config.toml
hidden_size = 192
n_experts = 80
moe_layers = [3, 4, 5, 6, 7, 8, 9, 10]
router_score = "softmax"
balance_loss = 0.00421
init_std_router = 0.0293
norm = "rmsnorm"
learning_rate = 0.00208
beta2 = 0.99
train_tokens = 476200000
max_steps = 7267
Below are experts of layer 7 (counted from 0) of a mixture-of-experts language model. Rows are named router (the router's row for the expert), gate (a neuron's input weights, with its number), up (a neuron's input weights, with its number) and show model dimensions 0-191. Each number is 500 + 50 x the weight over its row's rms, rounded and kept within 0 to 999. Numbers have three digits each.
After each expert's rows: "mostly gets" lists some tokens that are sent to it at least half of the time. This comes from a sample of Wikipedia text that the model never trained on.

# expert 30
router:506558501455543529484530407530515530588457519460549446496518467556510461579461490490444421526481445570569533516532458578480450512494531576477467519509557513534422601456475515584507428553507577482462530575511506516426503520526517446590455411467416497354474449515452438456458407490469486487453484497537420468544433556477451548565511493441569586579484458485441463486501478534567523527450474512493505530511561485575474570620420470487608457534474574502464469508382437474483520527594518416463402588575482513520513467472549508471361586438525531449420451507504475480464540526540500460
gate0:493516567587416498461516528459452566582529490465483437520521456508396498454468583586581472497427436520489414470396493536523548481491477543526460471482537481508571418506526511448509470474530546494513503460478500675468560491551586536506518571556526561489449402393523534486572494534424434520448495500549521543498553448528479469597439471470547519483444475442516539477440487477531469426446472562372452564486510443433541566480413436464453514421503532494521520507564479396534487551322589473508524443472400509524537556490498525508517504475480545574462496493539587447491501430505467537
up0:504446526470560462464476527515437479408497532548432514490538438507467518463461464474460546467492578495462544499607581431456533509427480528522610524532518505484428508387524429566499534511458484498457504506527495458480481553518541455488353425488528499539560530611411501418428462428513455493543459552460569463511522551508498517443525529530514563474575550515520467575595549544496424560492513420533515407452555483510485501478663496556549545505417518505510502496492487599473542392564461574557560503493598535551450482488519524424583493592456472448480575436494488511566451637476528513
mostly gets: "\\", " where", " because", ", where", " if", " when"

# expert 25
router:515553507406513555490602570421473555449486568513514502500469492460458373472536444511507555503499477567465516554555557467519587469530503370456468543478400454523514512392478447541505560384494567475563437496557534478456527492540513491504564539546574557500523572514610439524483488551525461469538519506466554508507413412525490471463502482673537487401494441512492438443496488537437506447539475579440434558572427500578447456452575461525455482420518523446557488449465457544526498441425493590490526468509478491508551524535421475394553507563423531506509557431479466566568468527516475547
gate0:416467590416413485425495489449419477472509439399520554478496537481417500486465449555535476588431465527460402504494454582542535542447595369483504607404507458532524585454477540528449425482525513379490520535484439448542553507525540509443500541426505466472550478461513465471489447479504492572559482427648476456536474479603544563533453550496496488445485396533434530501420551471404528531443497556495523494459527464538491452481499437489527542490562542476603493437524501516490536481530408552482525479433511506477585604423578513493570550483501511449505485408545531534513523484526580497
up0:506495502501657515472441463500452465488341560397460433507555575461494502534545508414528489473528523552528534561553368567601547522382563465515551531484513447475476519445508517459478511522550536499463484512515586402474443504509512416368511498479479484461546514538519519436488524531553473488497462457499533481476542519482489527482493545510415547516466499559502582484531460482432492478534525519478505476489515493489431490511470452501546461544412543592477387435536415505489481512428548515555494508433526452351531473459415543526549455448438511360611493381445512481496458529496410472
mostly gets: " National", " New", " Royal", " Central", " University of", " Western"

# expert 69
router:559430447433458618452469423508454524448484524635484427412493498402536476542544575546503498488587509486510510579452512526452555456591577522516570517465576530565487482521507468525484443525541503471464481403447488521512595549486580489550465458441484469501465512483539570502490553528507447560552542510486525545382476522582492454569449553373493515551487523493572536514599525428533581446532469459482458473484540526442504504524480462549511498474588393465520546460504422399421516443454494456470523449526580410480465493410440480504558400448491438549557563444540462429542444533499557470
gate1:552480549461566522420539461448484525455518504561466470478543564504437401467523497433481488516451487519479451469498538501472571375528524541543538385488566515559598421500511567542451529487475421431467535544537564582527469553462506501434401478500548491544523533490499480493426561506462480502544488426569578481466585523463416585513397499553527518490449543512536522442551435492510472458504446513485457494497480461480391518521474515395573622531521515466430498494552480458472370440445422507545481502480394556488488540468578442549448462553458474485414533414454459535497511409403569389
up1:496477500461492446272455555434522536496521450477442459525560512521456409537540526519489495451487483522503486395460507485528526351487562520510466432461542520522517447503490564508458530463596423449491511494595477484543454484490492461399415572484539565548495541539583542460420548428420495513458464461558600491502472501471454606553514509543492507511515545514497601485501466506523474430545498484550418542451516479486424510460489506454487559594467471518523466542527456443466517527518461477509472510539415494465633576481561371569393495530490548519416475450445551517514559421478499434
mostly gets: " | MF", " | FW", " | DF", "0", " | GK", " | D | L"

# expert 78
router:453504504532507476552541467481573505512424468470473486490465506419592524488475412508368527532504492501596490507563457472539557530451491527527490550485515449550488556553463559483471397463507512532502574553378468452519578511532551468595558516523539422387502493535399526469578498481514529532404575441494504486560520487491404505579439519540480533567467438455411522518545500439463534458430493388484462475511477426476444597524405556496552490512575563518445522520485524499532520503450480567535480519672545534465444442505450522520338534493551498571539426450530491487527476520450597478
gate0:452549544471427449529560598445550571547424559547503595459525434492514547545611503549511465509585372492486441461435518475511489544470495435381467550491496490459459452432583491444555483439441489533474508455567501610589481476492423429485468514489556474520471466463523512554443465502460410560480540511559518494468454441435443535490568523548564465446614519430526651412476565472460445516510382461485492509638501471468553533498488465473455442530500498478472483435497520470477583540538521485460572545575532529533506448439476447464496593505532500527506530492583473537457593520532558489
up0:555441539540447496547526506627535479437461448445486519463464464459536496472450554429527513577472538517524548497491508481581612499519487492472473575521447481541408484544426448435573488466493464413537545510421506471528609552486441538513502615531645486537357556456495522470516494487529607539487503429447547539491436544527426466475479446474507465502505458533498541506556519457519457532457477437504551455582481428539514533527582571531624439603475525431451504541457539512487547551614519544560576534523475478586510429435463536503491505546560393510543584490517475509496534462523518621
mostly gets: ", who", ", which", " who", " It was", " He was", " they"

# expert 10
router:446477601448466482447446415507498498580556436467522456443502459562433531576505480403411486454531525532567469502395569449458495590517485598499475528500468524543513508539488524544446469482585422499495443552573396465537565449403488542447546485575529492459437501521520536504492578451479516406527454531515508518449536584496577469448461569511378599488458511484539515515512494481466511422583519591486441495519496526495587530473446506553392571370562508380475484495480460536533504547544460559533496512447498474553510582543530551544483560421412448443496454533569540488466540536573441484
gate11:439528423514483502503562479494434522486500528506507504490471518559627475438469498471523429511531528508549479495573491526477533483494537616515496529481611557568494570542469502486474552515541629538595509513617543567464489494597622458602588452494540449464421417515575513580504417486503479541449556545520439415536589468471521476527497481513447480487441456473521479507595468550546546451571514508462399561419385529519508488506546496432445475509486528534521506516487500587539508472522481417503499545506536493512632482556592538384518504474544422566551444537550401489422552517452527515
up11:496502487474483513482426641556582517554529507430613486485516418514510603550585519522414513453483443491427517476453532485476486601507480462472536503533427359449538524546518532500521465433468441432509460461437509568536454494440481544460500477515471533546432616545546494658465561478476627554447494434495523481457435492434545435469524416487573470470506541552497491423483452570482478564453493437552516479516489481456532554507463506521537501557459445492473506558489488408410514528557504553494506438448434510491506563495524409483532495550428520476451622439404622523492517509516434534
mostly gets: "==", " ==", " ===", "===", "==See also==", "|---|---|---|---|"

# expert 11
router:548557604524548540595545570454527544539492457482483546472519505531538513551542521491467486552611551460497492445450473445454476454446515383549383509490484447589587481531513495504489580520453430536544543512469468482453523507573495504590405537541474434546505517513459432556532617423457580388484527512494465531542504525501591545497496576575475505466595552516500464420402536440457444446572467456470492483489482492496490559542531534535522588500425476559484555462446524535515420491513466476631492466487439507602480481461495485538542537448471563574427611530485564505429628550530497523
gate0:495562486449520397518475497509471452464569508405560472465561474470528558510544575467543462510563498517550548471554510497454546549576503560493540501474460557481414531506525429540468463491450550517444446471568360504494383475422414468396471556521512461487503509485359492499511494621538536467537533563506455464542487527465487479480532492408497461488492476549503510528514528474560526527440521417491493496540493453666507510585564448551575597516523458453455634565486540420509603483446555531477534474550510524529502443479462496529536572540499560531455516511512424582507477601499548644
up0:412440587595523571451466495433449536529594473476468461499454525495501485489438541563535597509514545441537548482477569503580399486368512492486504468523526484414529453551498494499503536483430469490542521464436563592474435510487526523561536500477527465387594503520543481477581500484460476507491511425520472447480484543513459531479427509550527542473584488413508461478516460501436627533447553593433545412617447551445619473474436424432521486455467574507486349486523491538487457524567478507446589434436522520489504461477572550480416450505524432582498550560517554475476453482490487450
mostly gets: " for his", " known as the", " known as", " for its", ", including the", ": The"

# expert 48
router:508483454580461464520503532541421514527499516551548555402506464409502566463497601435467486434484554484530409439468475508469454539407541481484434455501446528423510533464521415533498583458516419539500477599505498483511551481501379498492405470480400625447563458567411583529525527509549478459545438430546397523383431494517539474521518541549556533528464471493526567566592536406494464496553490445552498495484578541526522540456480391528568506487524506445426519548500493565530497384530516448528471507435512492391508535508495514573451453490482519468396462563530510539448443437552511430
gate0:513553537496551446496500480451514499444523532500453563500558537530554460475402549495543485526517536629468506474479426437581503470505524475442541471513635528451464518487555528454538492479513421465491376564489501467619501529589576470573494419485509555462542517512528494516512451582473468553452545417501439514466509475549539502632485551492420421354517582553530511502446573492593509467450520405462558324488503491555484429496501524554548486467532484533480499504594470475520498450507521455474512569553528545526532494441488415508510467484543485415589497497426493450486519519384583429
up0:444547505478537529484635589437502521483585505370522421470520525498424445419561419564485532619560519452423513575504477466490463494420615529499531522500502519555511549535385551507510535522465569463402512442484498517499506469549539524581532479519525463620466512467572493496495490555463506503472509541564506503549473470554534534495595512441534506498457436461475411497471482572526474433539478490480395400594435552504509560595483529483390504441540496497546476470528543463502496507487554491523501409439460410547465566539516528465537477466500460587524418516546532476557610544594564571
mostly gets: ", \"", " | \"", ": \"", " '", "- \"", " (\""

# expert 9
router:481461520511483521507469632547569491556585494558495535496453478557466587548534582596441484483473555503537462490445548477609425566434535538456498514578504464489604518581466411538540479536552571470536537535462561539584473518513454530550520421466476510518542573474501527474545511488462454519534493507531550452461463401525612471478547500529431545477480535541561541485456386551505451571440580394607491438511504536547559457493535569596412542488557571465567518447494461563570532567532469557581527470459555484483406533517511481454520541496521483600458595492496543483405473474499408504
gate0:448486602419505473471542538417475446423551528567386481571538485485459428386429543483442507484499532480426369471498504432475565476523510567498473534517514463514447551521465495472502448527398497490573435474469505470512451629521548500550462468467548452479463517557571472503452516509542419543550589510485468492555441453502434428474459534496492421519389569589500543436429507525441434550494476485505449528455484474414485511483548514591467505437558496495549580472460515577518512489407551561503483555609553481414460487416596535549370537565519493534467484516412527491434465502451494525
up0:534523551513479582483563452565452458393506510503447507471428422499521478480592474511519490532562422532533525563446515411437605452568494486491543533506486495466535495432504507659466519403534488549486457491567539555457459493530478467552509619418502534565609517476487509430487509541372520476454437488468510413461510492516456456509597550518614505483514504513523481464614589446479495613473558458502475422443475448574458459575463505529563420521579466522507519451463471496496482472449547464504490429505418554501548560470490576533493465563520422606533572482550576428496498502560451524
mostly gets: " album", " music", " song", " vocals", " Records", " Album"

# expert 5
router:534590479429553462483513444530443526476415507476463447508533462463442567529531545476573550545525491466475414492437442481475556559436579532532466504479565468522458549512634475522367480415509491454410514517450557529459511464445547431496502460571548486552529565502534447501524483510556457439575484551572452556428463569556445531539478507612460465576523527511574508426496483481553550454469415488540579421550496461544521438490436491493482575428541436436514538442540571411561551515478621554581482557505539499549515489475531491483439429453438371497448440418491470475481516426507449429
gate2:597412483516525477520526438464472534426437526519560524498481502527528513568471434496505506462512529474532499490487453466522510434467496443444526537415485582481514529512531464446543536457436431547474519424478518445515535407533497442470507460510524494431470376495452547603460430442576667504483531516501471392517515426521531541520512467528533506472528509482450379478399541437451512572519542560521462547516581449567492565531462568459534476475505564528309529544409458590520525491441553527466489454474522512531612475469554469430440530494537598554489443426557486508602500485442536431
up2:550502532476614470430512468463544569492445595509608515422459473489542609548484443560490538478510483448495488481367382407494568557480525445456509533393516535411632486453503479484441501460425440466526494426501489433488544421572509536435508545577459465454547442488477525527481455436552549444512467490500484420496506468511551476526521548510489559465472466534512450475427505426445528527569520531558521517505521401545545512477485652444531555472480497481478579526420485526493552509495521540501375496465537535489557463477564466455358550442464555496450443452532475556549444513457579467
mostly gets: " many", " several", " These", " these", " of these", " various"

# expert 44
router:541542600471505438439562443581510497484356560544474551562484452421538419511608527383458580468508499542462571442457483577520481441490505506535515554435564552506418517479543535439483466528497462500550506492416546546427502516477628531440463481516573524516469451439537533471452512442535532450555423510516536446506465564439476440483588512485498390571519588550520519424544484459563465545558496449423420495443545511571466495500479579554571567487488489565503472534558536501416407462530448470451373504545508508562527481449476540584485440512480468516488490456456451475471504444495430404
gate0:541487521516536483490547480555481486480508455489483466463560458482512439583508485506488506503381486448541515486544498487443536476462575568444461471456449460556524484492410547536470561546512577460478540622360489368473557436522486444533459477584568558503528464458516400437405493405463670468481476469559556455516528453496594543510477513480512540551515466571476615519499594557566578529470492505479481567482576463477444494481476549398569425483430471477530529523507483551429500595493502550497430471489446510494575626504531482491498475519490505476376481471486533516467574506537557595
up0:544513478470509534366502497474415443487499404476442478497549524456514482414533482524481458574559527530484541488436554482580536436534503503454463367494493512521486520520499612408498482502526544567503439465489505499514615488545552545496458550535576525495548500578509401518520491572393538467447544433558534510436476413431420577576439290529520511474532433493441522442499448515537531514548536542504511570440570468502518468445470530485429495497550517446560519417551545490457444577483510574493531534491456553451456482479524532474413401463501524437504568541479515503532542407471590565
mostly gets: " several", " two", " six", " five", " seven", " four"

# expert 43
router:452510548541436515501426462416565643568555498566530486543541580444464523565562480481475451511559543479531471503441423551505563470515504596511427554488445467537545476482430571500564499508409453532581485586452571522454484445436480528561470476453428426529546442527442524539552517413451559535426569436562417557541522563433490516608420445494474531499403482481501443554507481455496563499529469455514462573491493455424537579453513484535467476472511451586491496478456483508471443522580467424428442497565469501499423499442475507546437652509526495559514447559470606473507479451487532437
gate0:514462512503625555478544507517625542451540493494523512420575452541497462505469553522511504463462432564445569454359541520463497502467395528570506495608551547557570480506530510539446545436474532508402507481513501416515553485425528519467479514533505466515544549480510526503442585385502525491503488456385517482511573560458498500558479459446410478455438465583509515508509569469512543464470561504453429509492512486557393578586415456625473512445518535515532482457552463593514439471483521539530506552427513494443456584457510444562582480467484537574418599516580534525591475559563526542
up0:550607436467530559507454557541541477543493489497531537451459559540400464485509520528518414514533412457467497530460512513499451543459472454537507426471491452479464494527501514540524552526581458472550452514541554482468529477532455444533479564538478465504414451467471506434506563460507553552449518468417519605534495524482469505509587467484548614449405547499533491384450538572402469511560542448528526619554552518521372568519546492469608438471485413461567516441435631506454404435460530494450533509547402525522406509428474445566553438504497515454510527523430487565567520549621512534
mostly gets: " as", ", as", " called", " as a", " became", " because"